Below are experts of layer 6 (counted from 0) of a mixture-of-experts language model. Rows are named router (the router's row for the expert), down (a neuron's output weights, with its number) and show model dimensions 0-191. Each number is 128 + 32 x the weight over its row's rms, rounded and kept within 0 to 255.
After each expert's rows: "comes before" lists some tokens at least twice as common just after its tokens as in all text. This comes from a sample of Wikipedia text that the model never trained on. Tokens count by the router's weight.

# expert 14
router [126 180 123 148 106 160 132 104 134 112  98 127 147 122 117 156 139  91 210 156 131 164 106 101  66 129 104  96 140 117 112 203 145 134 140 155 165 124  88 170 136 121 164 118 151  75  88 122 160 162 111 152 137  62  97 129 158 138 153 125 160  93  72 189  98  80  61 149 137 163 146 174 178 126 103 161 166 134  98  89 120 100  96 133 150 166 111 175 205  75 138 131  96 180 100 154 137 162 107 104 208  76 122  78 162 128 126 166 218 112  96 149 127 183 103 154  95 117  74 115 203 104  84  87  79 119 151 132  98 120  91 131 107  71 149 152 129 133 136 136 149  98  88 126 157 161 162 150  85 123 100 109 120 147 121 162  93 102 133 105 110  64  92 101 106 119 113 101 124  78 132 157 132 135 173 109 125 101 168 121 151 137 112 155 106 112 119 117 153 123 169 188]
down0 [131 130 149 125 171 165  99 138 153 107  96 114 146 121 117 126 166 133 118  65 150 117  93 137 150 125 139  96 163 118 103 113 124  73  56 154  99 121 170 185  75 147 101 198  88 100 208 115 100 216 125 146  74 181 150 130 108 103 136 117 142 145  91 152 128 151 161  74  61 108 117 161 163 127 128 131 113 192 146 156 121 116 145 119 148 132 182 174 113 158 129  71 125 112 152 144 112  87 114 179 165  88 116 127  72 172 104 145 169 143 127 126 117  89 164 169 151  82 102 140 213 129 131 141  84 155 174 140 148 126  96 131 116  89  80 100 171 160  78  28 156 143 126 118 101 110 175  81 106 139 143 168  80  93 149 142 183 179 112 129  95 141 171 105 118 166 130 122 165  99 110 144 169 138 135 139 151 133 152 102 122 146 191 119 143 154 171 102 138 108  95 134]
down1 [104 171 205  92 133 122 118  89 152 206 118  89 121 108 141 128 103 115 108 131 139 125 156 205  89 143 153 157 126 141 172 195 122 154  97 106 189  70 104 136 116 143 126 134  62 117 100 187 116 144 132  84 101 133 128 140 205 156 118  85  89 168 119 184 104 122 102  81 160 158 192 131 137  91 127  73 101  44 178  81 125 116 155 111 112 113 165 140 100 135 122 120 103 138 128  52 130 184 103 133 136 189 188 138 100 156 113 143 151 143 143  99 110 137 109  97 120 146 165 105 100 114 143 123 126 203 139 146 159 133 143 125 150 108  87 136 115 129 149  92 121 129  55 114 131 171 141 151  65  97 138 165 119 151  95 193 157 149 154 148 138 117 132  89 154 168  74 108  74 190 121 103 140  93 141 150 124 146 118  97 102 100 156 109 105  71 110  96  98 144  81 142]
comes before: " |", ",", " (", "'s", ")", ";"

# expert 40
router [ 89 167 126 160 154 141 133 119 146 144 103  87 101  95 153  78 134 106 162 132 126 140 158 131  89 129 114 102  99 133 163 119  69 147 148 153 157 108 212 133 132 131 147 136 113  76  83 190 150  91 135 171 124  94 136 132  87 172 118 161 102 151  91 116 128 122 105 170 140 132 116 169 145 109 170 101 149 154 167 133 190 135 121 152  96 149 115 140 160 128 129 137  98 181 126  98 108 145 118 124 109 125 137 137 106 161 142 112 120  96 157 189  59  80 154  69  63  87 151  46 128  44 104 104  76 128 141 151 141 152 171 140 156 124 189 158 149  92 155  97 113  72  99  46 122 180 181  94  94 133 116 117 241 133 107 178  61  76 180 146 127 126 125  77 141 123  74 110 152 127  97 156 145 140 126 145 139 117 154 125 139 112 117 127  70 121 139 100  88 142 141 153]
down0 [116 101 147  84 139 179 138 146 165 120 159  84 120 118 100 161 127 114 122 157 167 136 151  99 126 143  75 132 144 109 121  70 137 132 195 131  62 112 201 134  97 107 134 138 104  69 123 149 131 155 117 191 156 122 117 122  75  95 130  67 180 115 168  81 128  89 165 175 103  82 106 129  94 163 127  72 119 125 196 101 167 138  93 159 132 100 114 102  95 106 154 169  98 142  88 143 169 100 131 165  98  67 103  71 194 138 158 145 150 159 111  85 172  81 143 164 131 113 144 108 120 148 101  83 193 159 139 113 139  79 147 135 109 147 108 142 169  91  58 126 136  79 166 136 102 151 157 142  87  89  91 161 152 138  80 120 128  92 100 145 112  92 114 107 170 108 143 116  86 138 117 179 146 181 146 109 133 121 110 121 133  85  53  96 162  46 113 151 146 106 170 104]
down1 [202 110 184  88 121 148  99 130 166 184 112 161 172  72 149 160 134 125 133 136 127  76 102 185 105 120  98 143  94 132 108 129 107 124 168 103  85 109 104 142 133  93 116  94 231 116 163 126  82 127  72 130 129  46 101 113 134 113 128 134 121 116 132 142 105 101 111  67 117 119 119 111 119 116 176 103 120 151 143  96 162 125 143 175 168 190  56  99  86 133 127 128 135 109 132  79 156 124 150 189 118 149 185 125  72 126 121 119 100 114 121 171 128 103 116 140 143  90 104 141 147 150 129 100 108 117 168 116 174 129 142 120 168 170 130 111 207 122 132 129 156 142 160 114 112 114 164  77  45 131 127 138 140 115  94 174 169 150  93 119 106 137  85 112  83 104 160 134 168 107 123 162 122 110 143  83 196 127 123 170 101 145 138 134 108 181 192  29 136 112  55 144]
comes before: " to", " the", " in", " by", " a", " on"

# expert 43
router [114 192  99 146 103 125 134 160 139 129 116  66 160 129 195  59 154  81 164 180 135 162 149  90 160 121 113 123 163 147 112  86 149  95 203 136 162  85 156 127 112 173 104 131 107 129 121 219 204  87 128 157 122  83  72 168 129 129  58  94  71 137 116 100  94 145  83 154 102 147 134 125 144 152 127 143 165 156 127 147 194 126 131 170 121 186 107 121 125 127 146 102  81 208 163  74 126 121 166 109 141 117 176 115 165 140  94 111  95  80 168 143 130 157 113 102 111 173 145  94 153  90  90 103 138  95  94 152 152 123 127 155 199  73 125 171 128 100  88 159 105  73 115 111 187 168 150 150 139 101  94  97 170 112  95 156 131 109 142 120  80 131  97 112 130 110 131 116 138 150 112 171  94 139 162 129 110 121 117 128 144 123 166  91  89  77 139 111  85 148 144  79]
down0 [136 158 145 185 132  89 113 169 174  90 233 135 163 137 128  95 165 129 126 134 171 160 109  77  75 134 165 167 180 118 189 133 118 191 123  93 171  74 138  97 117 139 121 123 115  91 131  90 118 156 180 154 116 144  99 158 111 154  88 105 141 124 149 151 133 120  77 126  83  79 151 156 122 109 163  87 158 146  80 128 186  96 114 135 114 113  84 142  73 200 129 141 133 173  84  74 155 122 130 127 151  81 107  80 178 116 111 131 148 144 137  95 185  97 140 171 179 129  65 138  92 164 174 148 121 129 164  95  77 141 145 167 117 117 144  81 140 117 191 131 131 151 105 126 147 113 108  61 137  76  74 105 130 144 120 157 108 144 149 141 174 100 162 158  72 159 153 140 128 161 113 122 154 128 184 117 120 137 111 186  89 157  99 156 131  89 129 132 197 175 118 118]
down1 [152 136  95 152 145 143 179 112  73 142 142 134  86 163 123 138 182 120 128 165 130 111 151  92  45  74  80  82 100 190 134 141 126 131 142 123 101  85 125  99 126 130 102  88 163 117 124 162 118 118 137 158 174 133 144 145 139  93 146 111 130 121 101  81 143  81 104 124  76 128 140  67  68 130  94 125 123 130 120 125 160 205 153 160 114 146 110 115 112  92 158 171 158 140  76 170  89 105 146 120 127 112 120  89 146 100 142 142  80 139 120 169 164 137 193 105 140 138 120  84 194  85 116 149 156 116 156 132  79 105 150  98 109 142 201 101 139 138 153 102 124 105 102 162  75 150 211 138 206 116 134 123 139 105 106 146  64 129 142 114  81  95  72  99 197 125  95  53 108 123 118 164 179 168  95 137 152 164 112 127 112  81 225 128  92 131 112 122  93 135 110 144]
comes before: " the", " a", " his", " he", " it", " an"

# expert 1
router [118 170 175 188 112 169 120 116 145 124  85 112 117 132  99  97 141 119 167 129 163 114 124  98  51  88 117 100  89 103 115 166 101 157 160 143 194 138 133 127 115 111 102 162 177 130  60 153 166 129 143 177 115 123 138 135 117 149 118 120 126 172  74 217 118  97 103 142 155 174 200 161 109 139 124 143 142 147  97 113 149 108 114 140 114 152 106 103 188  73  80 159 110 154 122 124  84 103  93 120 164 131 120  96 115 118 153 176 143 142 128 145 131 152 105 102 104 131 108 113 183  31 117  83  81 105 103 160 133 139 138 107 148 136 197 139 126 111 171 114 149  40 117 104 135 137 188 128  53 133  82 136 196 107 116 173  83 102 152 190 107 121 129 106  99 125  52 125 166  87 103 147 129 127 145 120 146 141 154 119 119 121 135 122  94  36 124 104  98 119 161 176]
down0 [154 145  92 186 137 182  86 177 143 108  91 112 149  92 127 172 149 123 157 142 164 167 164  87  90 108 113 137 121 121 118 164 161 108 185 181 169  98 126  64 145 154 197 156 130 154  94 141  91 138 103 171 171 119  87  81 119 115  59 120 129 177 115  47 141 122 150 134 161 122 146 155  94  95 132 106  89 129 167 109 105 121 111  99 139 118 156 152 135 169 100  86 135 160 121  98 150 147 141 134 163  98 114 161  75 148 164 164 117 134 171 157  92 108 123 172 152 161 192  34  99 177 120  83 122 118 108 142 173 177 112 120 111  89 141 138 126 108 116 136  97 174  90 195  97 169 114 118  57  97 121 150 161 114 128 133 103 120 197 110  71 108  95 123  72  92 176 132 108 127 137 136 165  73 114 109 168 170 161 126  95 124 104 129 166 112  78  96 129  74 121 139]
down1 [116 144  92  79 112 131 140 160 141 103 106 214 152 135  96 133 121 138 115 149  62 161 169 104 134 184 159 120 103  89 127 167  75  82  69 133 141 155 178  73  59 120 165 174 111 157  82  92  77 132 112 122 145 107 102 158 125  61 103 136 115 134 151 123 117 137 120 109 177 162 105 157 142 135 164  78 164 129 126 120 153 115 131 149 158  97 147 128 130 151 154 149 118 130 152 137 129  62 125 147 133 119 151 120 107 127 153 136 132 142 187 148 129  66  43 110 158 119  99 153  73 128 177  89 125  96 141 143  66 164 114 172 171 174 116 143  70 218 155  90 122 152 169 113  66 142 106  62 162  86  88  87  98 122 122  98 107 151 135 166 163 102  56 151 133 168 141 117 155 124 113 106 114 155 102 204 152 119 106 101  83 114 153 113 127 160 147  73 100 124 129 112]
comes before: " |", ".", "–", ";", ")", ","

# expert 18
router [150 140 161 137  66  91 154 144 137 175 144  83 132 141 162  89 128 102 157 142 156 127 162  73  51 106 108  75 120 153 128 143 184 147 122 154 156 159 153  99 127 124 166 128 109  81  65 153 163 121 141 136 126  93 149 174 106 163  92 129 108 168 144 140 129  33  41 127 134 204 163 191 158  76 101 174 158 187 109 128 174 152 105 173 129 167 123 129 171 153 107 141 104 133 128  94 114 145 136  91 112  69 145  97 182  87 104 103 207 119 150 132 118  90  97 156 122 151 146 111 109 119 102 131 124  56 115 145 155  42 120 122 151 107 153 139 116  85  99 137 117 146 111 139 120 154 127  28 129 149 118  63 166 103 121 135 139 137 133 143  79 122 139 119 193  92 189 136 115 119 166 109 130 133 102 111 134  93 112 113 134 119 102 103 113  95 160 104 121 173 129 156]
down0 [128 176 152 125 155 133 120 133 127 178 133  61 114 128  90 114 194 145 150  80 138 102 159  51  98 175 120  97 188 176 115 121 132 117  75 126 116 111 150 156 117 121  79 137 166 112 122 100 208 185  99  89 116 155 148 166 153 121 156 194 122 113 131 154 126 148 117  62  74 113 126 109  94  91 128 149 128  90 103 106 128  81 133 141 119 155 129 102 127 157 106  92 152 182  62 130 129  65 124 142 191 174 135 125 152 135  88 118 117 143  99 195 127 114 145 141  96 162  87 140 135 119 153 145 124 150 142 119 164 139  91 107 112 143 130 130 209 137 149 147 145  70 110  82  92 120 137 118 167 126  92 105 183 115 200 129 176  95 100 146 129  95 119 168  97 132  81 184 170 134 169 136 170  93 180  86 138 145 169 108 106 126  52 186 107 112 157  75 143  93  96 132]
down1 [191 109 157 193 141 132 168  54  70 142  68  93 115 165 123 129 165  90 141 109 127  76 140  75 161 171  86  82 117  37 128  89 126 159 179  88 123 125 145  95 169  72 130 110 164 154 119 107 137 164  91 163 148 113 171 133 184 162 153 168 102 137  89  48  92 139 133 166  99 100 179 185 114 136 131 152  86 113 122 139 101 153 125 125 119 140 123  69  88 132 118  90 177 121  99 131 122 151 134  79 175 141 100 152 138 151 144  94 155 175 135 152  76 154 116 170 136 106 118 134 107 110 149 152  90  87 116 154 164 130 121 157  83 129 161 190  96 160 118 146 162 124 128 121 119 103 141 140 150 100 116 112 152 144 112 121 134 136  91  74 151 186  74 209 123 114  89  72 148 182 143 108 151 132 156  88 121 142 158 167 145 147 180 108 101 151 139 176 127 119 179 126]
comes before: " and", " which", " but", " he", " the", "000"

# expert 11
router [194 146 168 134 129 150 102 181 180  66 173 137 151 117 105 140 187  98 156 125 145 162 117 136 138  84 142  70 125 127 139 141  92 132 154 103 132 153 153 122 102 133 140 133 144  92 109 107 157 134 192 157 137 107  98 117 130 107 119  72  78  89  90 155 139  75 107 142 114 161 141 132 193 125 163 167 173 159  88 129 163 128 107 108  68 120 135 143 161  88 112 140  69 125 179 151 129 160 145  97 180 148 142 127 216 121  87 145 135 183  94 112 118 157  99  93  95 151 107 159  99  71 113  95 111  88 122 168 115 134 105 167  98 137 146 105 180 125 111 142 114 136  89 124 129 147 208 133 112  63  96  72  99 122 127 147 107  81 182  92 126  95 131 159  83  53 136 121 132 110  88 129 150 113  80 170 179 117 116 203 158 138  56 140  73 115  98  73 111 146 146 132]
down0 [169 204  82 100 128 139 182 139 107 149 165 153 145 148 145 129 132 109 105 159  94 130 175 131 173 117 102  63 178 115 143 126 125 121 127  83 114  90 113 163 132  68 128  62 147 113 140  78  96 111 125 114 187 151 103 109 102 140 114  23  83  65 105  77  77 192 153 109 103 106  60  90 168 156 122  95 165 138 175 132 167  92  95 117 119 183 137 140 152 149 149  99 100 173 132 147 111 122 140 171  85 125 149 122 132  92 152 157 177 120 124 106  84  71 104 141 160 157 152 186 159 168 110 183 175 167 148 128 139 118 169 174 134 120 102 130 157 181  94 145 154  88 153 125 173 170 106  87 105  99 166 112 115 164 115 168 154 119 179 138 113 151 122 147 105  73 125  97 183 135 150 154 132 153 160 118 166 117 100 132  94 119 130 149 123 149 109  87 157 115 114  59]
down1 [152 123 163  88 166 129 153 143 143  83 109 229 168 112 104 162 157 143 178 106 114  92 148 166 113 127 154  91  68 163 146 163 107 130 114 139 152 106 136 135 133  89 106 115 156 108  84 112 132 175 142 148 131 121 121 138 110 140 135 163 108 100 120  84  64 164 159  96  53 115 100  48  85 176 169 177 148 136 184 149  96 113  91 200 139 102 135 106 119 182 136 123 128  88 147 156  88 108 131  86 139 131 124 105  85 101 132 111 160 130 127 129 116  67 121 158 197 116 146 148 132 131 171 122 102 170 142 229 103 184 122 100 119  54  56  92 185 111 147 157 107 153 168 162 118 130 128 159  99 143 144 145  69 132 149 127 152 149 159 139 153 185 116 120 162 139 173 150 175 148 157  99 198 134 110  99 136 148 119 114 126 117  79 120 170 131 129 137 103 166 107  85]
comes before: " of", "s", "ing", " and", " in", "'s"

# expert 20
router [156 192 114 193  95 216 145 128 114 171  95 135 153 135 183  34 182 108 127 134 117 163  82 114  89 149 129 136 134  54 145 139 130 133 133 132 140 143 104 154 114 149 113 145 159 122  95 126 164 161 156 159  96 149 106  79 142 144 145 124 171  98  58 212 106 111  60 170 130 168 157 176 112 146 101 149 143 190  98  82 177 105 138 139 123 173 183 107 130 103 160 123 121 146 116 106 170 129 160 114 152 108 116 115 127 103  97 110 137 141 136 113 110 113  49 142  80 133  87 148 195  60 106  60  83 113 107 177 123  78  94 122 120 115 152 161 155  94 111 119 110  77 135 125 108 132 166  78 134  79  90 137 186 138 132 146 152 126 143 144 137 134 123 156  55 107  71 100 124 157 128 129 168 104 138  96 107 115 160 177 102 140 129 131 120 109  90 117 115 106 166 156]
down0 [ 68 120 145  54  96 146 170 116  51 112 159 110 114 151 134  96 109 159  90 115 115 145 111 197 128  72 146 153 118 199 138 201 161 129 132 125 152 151 176 129  95 131 153 198 150 192 151 113  96 162 157 141 184 149 100 146 115 168  81 133 109 101 136  85 151  93  98 153 161 107 172 144 149 142 127 134 135 111  94 159 134 146 129  93  96 131 108 145  95 133 137 182  86  76  99  99 132 177 123  62 117 106  99 129 136 137 142 137  91 135  84 101  62 195 150 123 147 160 165 154 103 102 100 154 165 136 139 103 110 144 202  95 126 136 147 140 183 128 151 151 152 109 159 145 114 116 123  49 111 148 148  87  99 139 158  85 105 163  94 146 143 116 154 204 140 148 145 186  99 133 109 161 125 106 145 105 106 140 106  32 131  92  92  97 184 105  85 148 160 153 124 118]
down1 [106 161 163  69 100  96  81 169 169 131 129 144 138  67  49 151  47 135 144  74 152 126 179 102 125 155 124 132 185 126  76 194 162 144 135  90 157 101 152 154 120 137 122  98 112 166 108 122 132 136 108 113 126 137 134 113 176  56 132 147 157 184 154  99 126 193 104 111 115 193 132 123 142 115 166 111  81 206 136 102 129 132 150  87 135 112 131 122 139  88 119 125 132 175  84 150  81 100 141 158 131 142 104 173 156 151 121 179 157 131 133 225 124 125 142 160 148 151 142  62 135 137 116 145 140 129 153 134 104 158  82 179 149 141 161 146  87 182 156 114 152 107 114 154 132  97 162 118 170 102 129  51 119 184 173  78  87 121  51 151 173 128 172  89 157 100  94 115 111 138 104  73 133 130 134 184 158 105 157 120 148 169 113 136 135 147 135 164 113 139 143 111]
comes before: " |", ".", ":", "–", ";", " also"

# expert 5
router [150 142 174 130 107 153 111 221 147 121  96 141 116 145 166 109 149 141 150 140 134 130 120 107 137  99 111 141  83 129 185  74  56 145 149 123 210 142 182 182  96 189 111 138 119  96  83 163 153 109 145 123  92 123 125  93 164  93  73 126 114 147 119 198 203  70 108 125 146 141  96 134 143 167 105 170 133 163 118 155 135 131 143 112 125 130 168 122 151 146 136 110  95 190 163  88 132 132 175 104 131 131 135 139 164 144  98 161 114  89 139 157  85  98 107  67 146 134 124 139 115  36  87 143 152  98 144 140 113 113 120 102 156 140 170 136 152 119  83 149 142 143  50 104 130 123 199  92  95  99 128  68 120 144 152 141 119 149 135 156  91 126 129 137  96  59 125 130 141 122 130 119 135  95  87 167 135  74  91 227 130 130 136  92  59  71 124  81 101 160 123 121]
down0 [180 117 167 102 106 107 192 154 119 140 134 102 105  99  96 137 174  61  98 169 182 110 112 129 190 180 124 150 118  89  53 108 120 168  96 155 178 193 150 174 169 101 122 181  99 164 101 138 125 115 122 131  72 173 121 169 124  98 129  88 154 177  92 141 166 111  99 141 142 122 112 151 132 149 135 110 212 123 135 151 202 103 159 105 135 140  98 144 146  85  89 140  95 144 108 135 120 131 145 189 155 141 105 106 187 157  86 115 123 167 142 117 160 107 103 175 171 205 152 119 143 150 115 120 146 129 133  79 133 156 103 116 142 179 128 140 125 138 138 183 142 116 149 135 127 186 165 149 130  93  58 103 110 165 157  99 161 129 109  98 111 196 125 130 159 155  74  65 125 100 109 133 161  78 101 156 122 169 125 110 209 183 120 152 136 137 132  98 167  97 146 108]
down1 [124 148  44 127 158 147 112 110 130 134 125 119 123 145 125 109 113  55 117 143 126 134 197  57 160 124 134 124 126  97 140 138 109 106 114 115 174 205 151 161 173 121 158 168 139 109 103 164 119  83 193  99 138  73 150 135 169 115 155 142 109 154 158 110 168 124 114 147 142 139 187  92  92 113 105 124 148 103 122 120 153 148 143 175 151 156 141 104 118 184 162 119 129 105  92  85 133  94 144 134 120 103  92 115 119 112 117 114 167  73 111 186 154 144 180 171 105 137 113 160 140 185  73 175 180 136  82 131  80 161 231 154 169 101  44 129 113 153 111 129 107  94 124 145 155 137  72 120 171 133 141 164 137 193  97 138 108 148 202  95 143 172 166  87 155 178  90 125 143  62 145  82 183 144 199 126  91 114 117 143 131 119 136 132 103 128 134 151 151  98 141 128]
comes before: " of", ".", ",", " in", " to", " and"

# expert 15
router [129 177 120 141 126 181  86 118 181 109 113 155 140 136 135 171 133 103 157 159 132 172 125 128 100  87 147 117  99 125 209 150  62  94 130 191 130 174 134 131  76 172 137 152 128 106  63 121 137 143 118 101 128 112  87 119 132 123 119 150 151  81  62 131 127  69  44 197 125 178 149 178 141 118 122 138 166 147 114 127 168 148 112 127 129 134 106 109 156  83 117 127 135 163  82 152 150 140 165 109 208 109 130 117 163 162  90 147 188 137 122 145  28 124  95 146 158 138  75 112 149 116  87 104 119 105 135 144  95 110 123 160 177  90 170 123 136 104 136 134 119 127  81  96 144 170 240 153 124 129 123  93  95 140 161 137 112 127 177 107  95  99 135 108 110 112  99  48 138 114 122 130 153 123 126 131 108  62  87 142 114 122 113  97  94 120  98 138 111 174 198 174]
down0 [147 168  82  63  66 136 176 160 150 109 151  81 141 134 127  91 134 129  96 148  92 146 146 152 149 128  98 124 100 124  97 130 157 146 203 160 103 126 115 129 128 149 123 121 123 103 147 106 114 150 156 105 153 176  85  81  76 106 125 117 180 113 105 156  89 133 162 121  73 153 140  78 134 121 192 149 130  69 147 159 148 130 116 128 155  77 157  77  96 135  99 154  91 140 161 122 116  98 148 172 162 105 154 126 119 141 124 161 120  86 129 100 153 162  77 152 127 139 148  90 187  86 122 131 145 131  53 206 145 139 105 157 126 116 194 147  44 148 160 157 142 148 123 118 107 141  98 170 122  56 109 140 143  71 179 110 131 131 182 180 110 127 164 190 169  69 109  74  97 101 108 119  77  96 173 157  92 107 143 128  64 138 183 153 168 149 110 121 102 150 184 122]
down1 [143 167 153 154 141 192 114 181  88  80  92 136 120 180  83  68 158 157 165 105 115 157 142 110 155  83 127 143 125 208 116 171  67 153 125 161  89 125 165 158 132  96  84  91 123  94 140 120 113 157 130 156 155 145  79 111 124 117  93 139 125 154 174  52  87  95  95 121  79 168 113  93 161 138 178 144 153 132 153  70 118 140 149 130 105  94 121 165  70 153 115 155 106 159 152  74 130 113 129 185  94  86 134 189 117 130 104  99 109 186 140 205 114 150 142  73  97 172 108 123 161 143 156 188 131 132 109 103  96 110 162  99 151 143  83 116 144 140  91 105 152 103 133 140 158 135  82 129 118 129 187 143  92 141 127 160 116 130 109 144  77 151  95  86 154 160 140 153 133 120 141 175 109 146 160 141 103 186 142 173 122 142  84 201 123 129  85 168 131  38 123 116]
comes before: ",", " |", " (", "\"", " and", " in"

# expert 12
router [142 176 108 152  80 145 172  97 153 161  83 136 119 140 119 146 122  84 171 172  88 140  49  96 137 154  98 138 133  85 105 175  77 119 123 125 169 138  89 198 128 176 178  63 121 105  88  98 137 112 142 123  77  65  97 117 100 148 150 133 110 143 118 138  99 112  61 155 204 162 174 187 155 166  74 162 213 208 146 197 154 105 100 169 123 124 155 169 151 132 146 117 116 157 127 158 151 236 138 143 164  83  83  98 160 154 112 134 146 147 112 115 133 113  70 101 113 141 150  94 165 149 121 117  84 105 105 134 124  94 127 114 155 123 147 150 135 130 154  87 141 124 118  95 159 163 160 144 127  55 129  84 153 130 107  75  56 138 110 116  82 105 101  97 151 125 128 127 110 126 123 135  91 152 150 104 148 115 139 116 128 122 117 129  65  99 137 121 138 153 148 118]
down0 [120 202 115 195 173 192 182  56 138 126 174  98 109  52 123 124 110 139 129  70  54 123 166 161 134 123 114 131 128  92 130  87 131 143 119 137  63 116 184 186 154  72 136 199 138  97 138 104 130 109 120 186  90  94 114  85 135 125 139  94  89 127 165 168 155 149 195 153 202 114  87 149 103 153 151  96 110 139 160 141  96 163 113 130  99 110 154  83 171 117 146 131 156 152 145 181 143  96 105 116 155 137 128  96 166 142  95 131 122 142 149 117 136 152 152 165 161 128 161 183 137 136  59 145 121 187 127 163 165  98 115 135 114 134 134 116  43 147 100 100  69 139 140 104 126 138 167 130  78 152 119 134 130 143 125 174 139 124 125 130 102 106 173 104 100 189 141 119 122  99 111 121 173 120 134 135 138 150 133  83 120 152 160  47  78 130 143 147  79 116 159  88]
down1 [115 147 127 145 190 120 161 138 105 127 120 115 156 102 157 149 205  64 112 173 139 105 155 164 114 104 117 113 172 142 159  92  96 150 152  95 112 153 142  86 176 121 141 127 105 157 134 119  97 147 177 127 140 130  96 158 145 109 103 103 117  76 135 110 111 169  88 108 140 228 100 101  88  88  92 124 102  55 128  79 159 141 160  99 165 136 184 114 198 128 101 115 111 153 131 131 163  90 147 109 139 134 112  78 127 150  93 139 167 155 119  78 112 145  94 133 123 124  85  64 115  34  58 106  97 150 139 201 107 113 193 163 171  85 170 111  73 115 154 147 139 118 123 128 101  76 144 123 194 170  78 130 149 156 171 165 115 110 127  93 195 106 130 166  98 141 124 136 152 171 115  79 171  79 141 125 119 106 107 125 165 127 145  74 109 132 118 126 134 130 155  81]
comes before: " |", ")", "S", "N", "O", "E"

# expert 23
router [149 143 114 139  88 139 148 115 155 100 166  97 137 124 153 114 105  42 158 161 141 157 114 112 111 173 101 104 130 159 179 157 101 107 115 180 172 125 128 172  69  79 143 152 124  73 119 100 117 162 134 125 100 102 151 116 141  77 116  87 129 128  69 147 185  36  54 141 155 143 161 128 155 153  76 171 175 159  93 131 134 103 134 147 175 186 157 180 169 109 140 112  80 199  52 149 139 141 203 117 214 115  95 130 174  87  88 157 133 129 115 140 119 148 127 139 136 118 105 100 132  75 105  94 106 109 140 118 123 163 203 141 149  74 127 150 134 159  78 132 134 182 106 138 127 113 193 111  97  97 113  78 103 148 130 136 131 140 113 112 110  96 104 112  71 117 120  76 128  95 159 129 100 127 139 146 132 110 144 171 145 148 135 144  89 104 175  90 147 183 120 135]
down0 [150 114 114 157 105 128 152  92  94 157 182 120  87 141 168 119  82 136  86 139 141  93 101  95 121 120 165  55 110 104 185  77 119 116 114 159 146 139 104 156 112 127 128 243 146 105 113 127 111 118  95 102  73  91 107 142 143 184  90 146 161 122 126 216 124 112 129 101 162 151 130 129 141 194 136 124 118 103 102 145 145 146 174 173  99  85 165 147 160  91 111 149 110 130 143  92 124 137 172 142 174  82 149 139 150 115 125 182  66  71  95 103 120 116 141 175 166  94 153 175 101  53 131  93 144 141 136 106 145 134 120 156 140 106 115 164  17 132 124  85 136 179  79 131 131 105 145 191 156 131 142  84 142 128 155 139 137 100 141 143 112 138 167 144 133 157 110 163 139 118 133  88 159  73  68 132 105 115 135 170  84  40 154  96 121 135 135 173 101 111 119 159]
down1 [141 174 134 170  82  96 133  93 118 141 163  90 190 117 103 120 123  63 168 157 118 145 143 135 182 194 129 148 107 167 137 215 146 152 107 162 100 102  91 136 138  93  79 147 201  73 120  54 109 185 103 174 165 126 124  77 123  72 134  85 186 102 106 123  99 129 117 131 127 165  86 117 152 153  81 157 134 143 139 113 131  63  89 100 118 167  76 129  92 142 103 121 150 149  93 162 179 144 111 135 125 108 111  80 180  46 115 180  79 169 103 156 179 170 116 149 123 156  98 152 165 146 116 111  94 148 103 113 144 165 159 145 114  96 150 165 161 158 140 114 126 109 133 144 133  82 112 189 147 141  93 118 125  81 118  95 108 189 157  99 158 113 136 171 101 146 127 117 176 152 146  97 136 150 107 144 135 131 118 154 120 158  96 137 155 177 155  53 157  89 101 115]
comes before: " of", ",", "'s", " and", ".", " in"

# expert 37
router [151 206  94 161  83 137 122 166 152  95 128  91 179 150 180 143 201 106 210 125 115 139  70  98 119  99 137  78 156 103 162 125 147  73 201 114 149 127 112 155 118 135 164 108 162 110 104 177 141  93 144 145 158 123 157 164 103 142 143 125 112 110  89 140  40 153 105 141 136 160 208 175 170 107 121 152 167 109  94  71 165 132 153 143  84 181 147 118 141 122 111 123  61 169 119  68  96 128 144 112 176 127 135 105 132 153 135  96 157 128 148 123 129 116 109 128 100 175 119  93 145  95 117  69  94 108  86 168 158  96  99 200 153  64 180 107 147  83  96 182 123 110 119  98 139 173 148 146 126 110 110  85  91 159  65 148 118 140 135 134  46 166 108 115 100 143 127 115 141  87 132 130 107  80 141 149 152 158 122 112 127 144 171 101  81 111 117 128 125 143 105 112]
down0 [153  90 131 136 196 129  63 117 151 142  68 111  78 178 139 124 114 145  77 107  76 180 133 113 160 119 171 187 129 122  87  94 123 178 120 131  94 133 143 109 134 127 139 131 130  91 171  71 117 112 140 146 147 116 133 174 134 106 116 111  98  76 154 150 112 146 126 213 139 145 111 121  95 101 138 110  91 116 151 124  87 176 150 153 132 121 130 170 105 148 138  70 139 165 157 115 149 115 125 106 119  96 142  51 137  73 142 209  87 139 118 138 114 164 150 148  82 139 137  86 165 157 105 119 150 159 139 200 164  88 171  73 106 152  30 116 129 146  84 175 106  94 156 107 119 103  94 110 130 139  98 182 178 102 185 128 110 114  93 133  83 145 113 122 134 185 180  92 136 163 126 172  93 142 131 143 136 133  97 192 103 120 116 144  79  81  92 183 192 132 124 112]
down1 [100  98 171 153 125 180 128 136 140 165  82 169 192 146 103 144 138 158 158 165 109  84 104 118 109 124  84 130 117 111 155 145  97 151 147 126 100  66 181 121 120 123 162 115 152 196  93 130 183 133 132 119 181  90 158 109 141  43  91 110 173 116  62 124 126  51  99  86 130 115 134  83 112 166 129 101 161 177 159 175 124 151 113 131 150 144 169 106  80 164 143 132  91 118 115 124 147 115 138 115 147 129 183 128 175 117  60 116 129 142 110 122  96 151 154  72 125 161 142 197 145  98  92 142 152 152 147  98 121 146 169  79 122 132 173 189 213 125 154 156 112 104 106 157 140 115 132 157 129 147 136 127 130 113 148  96 124 152 162 129 124  42  66 135 125  99  78  94 110 143 110 137 143 127 132  87 171 133  47 145 130  35 139 166  97 150 124 127 106 141 165 184]
comes before: " the", " a", " York", " New", " his", " their"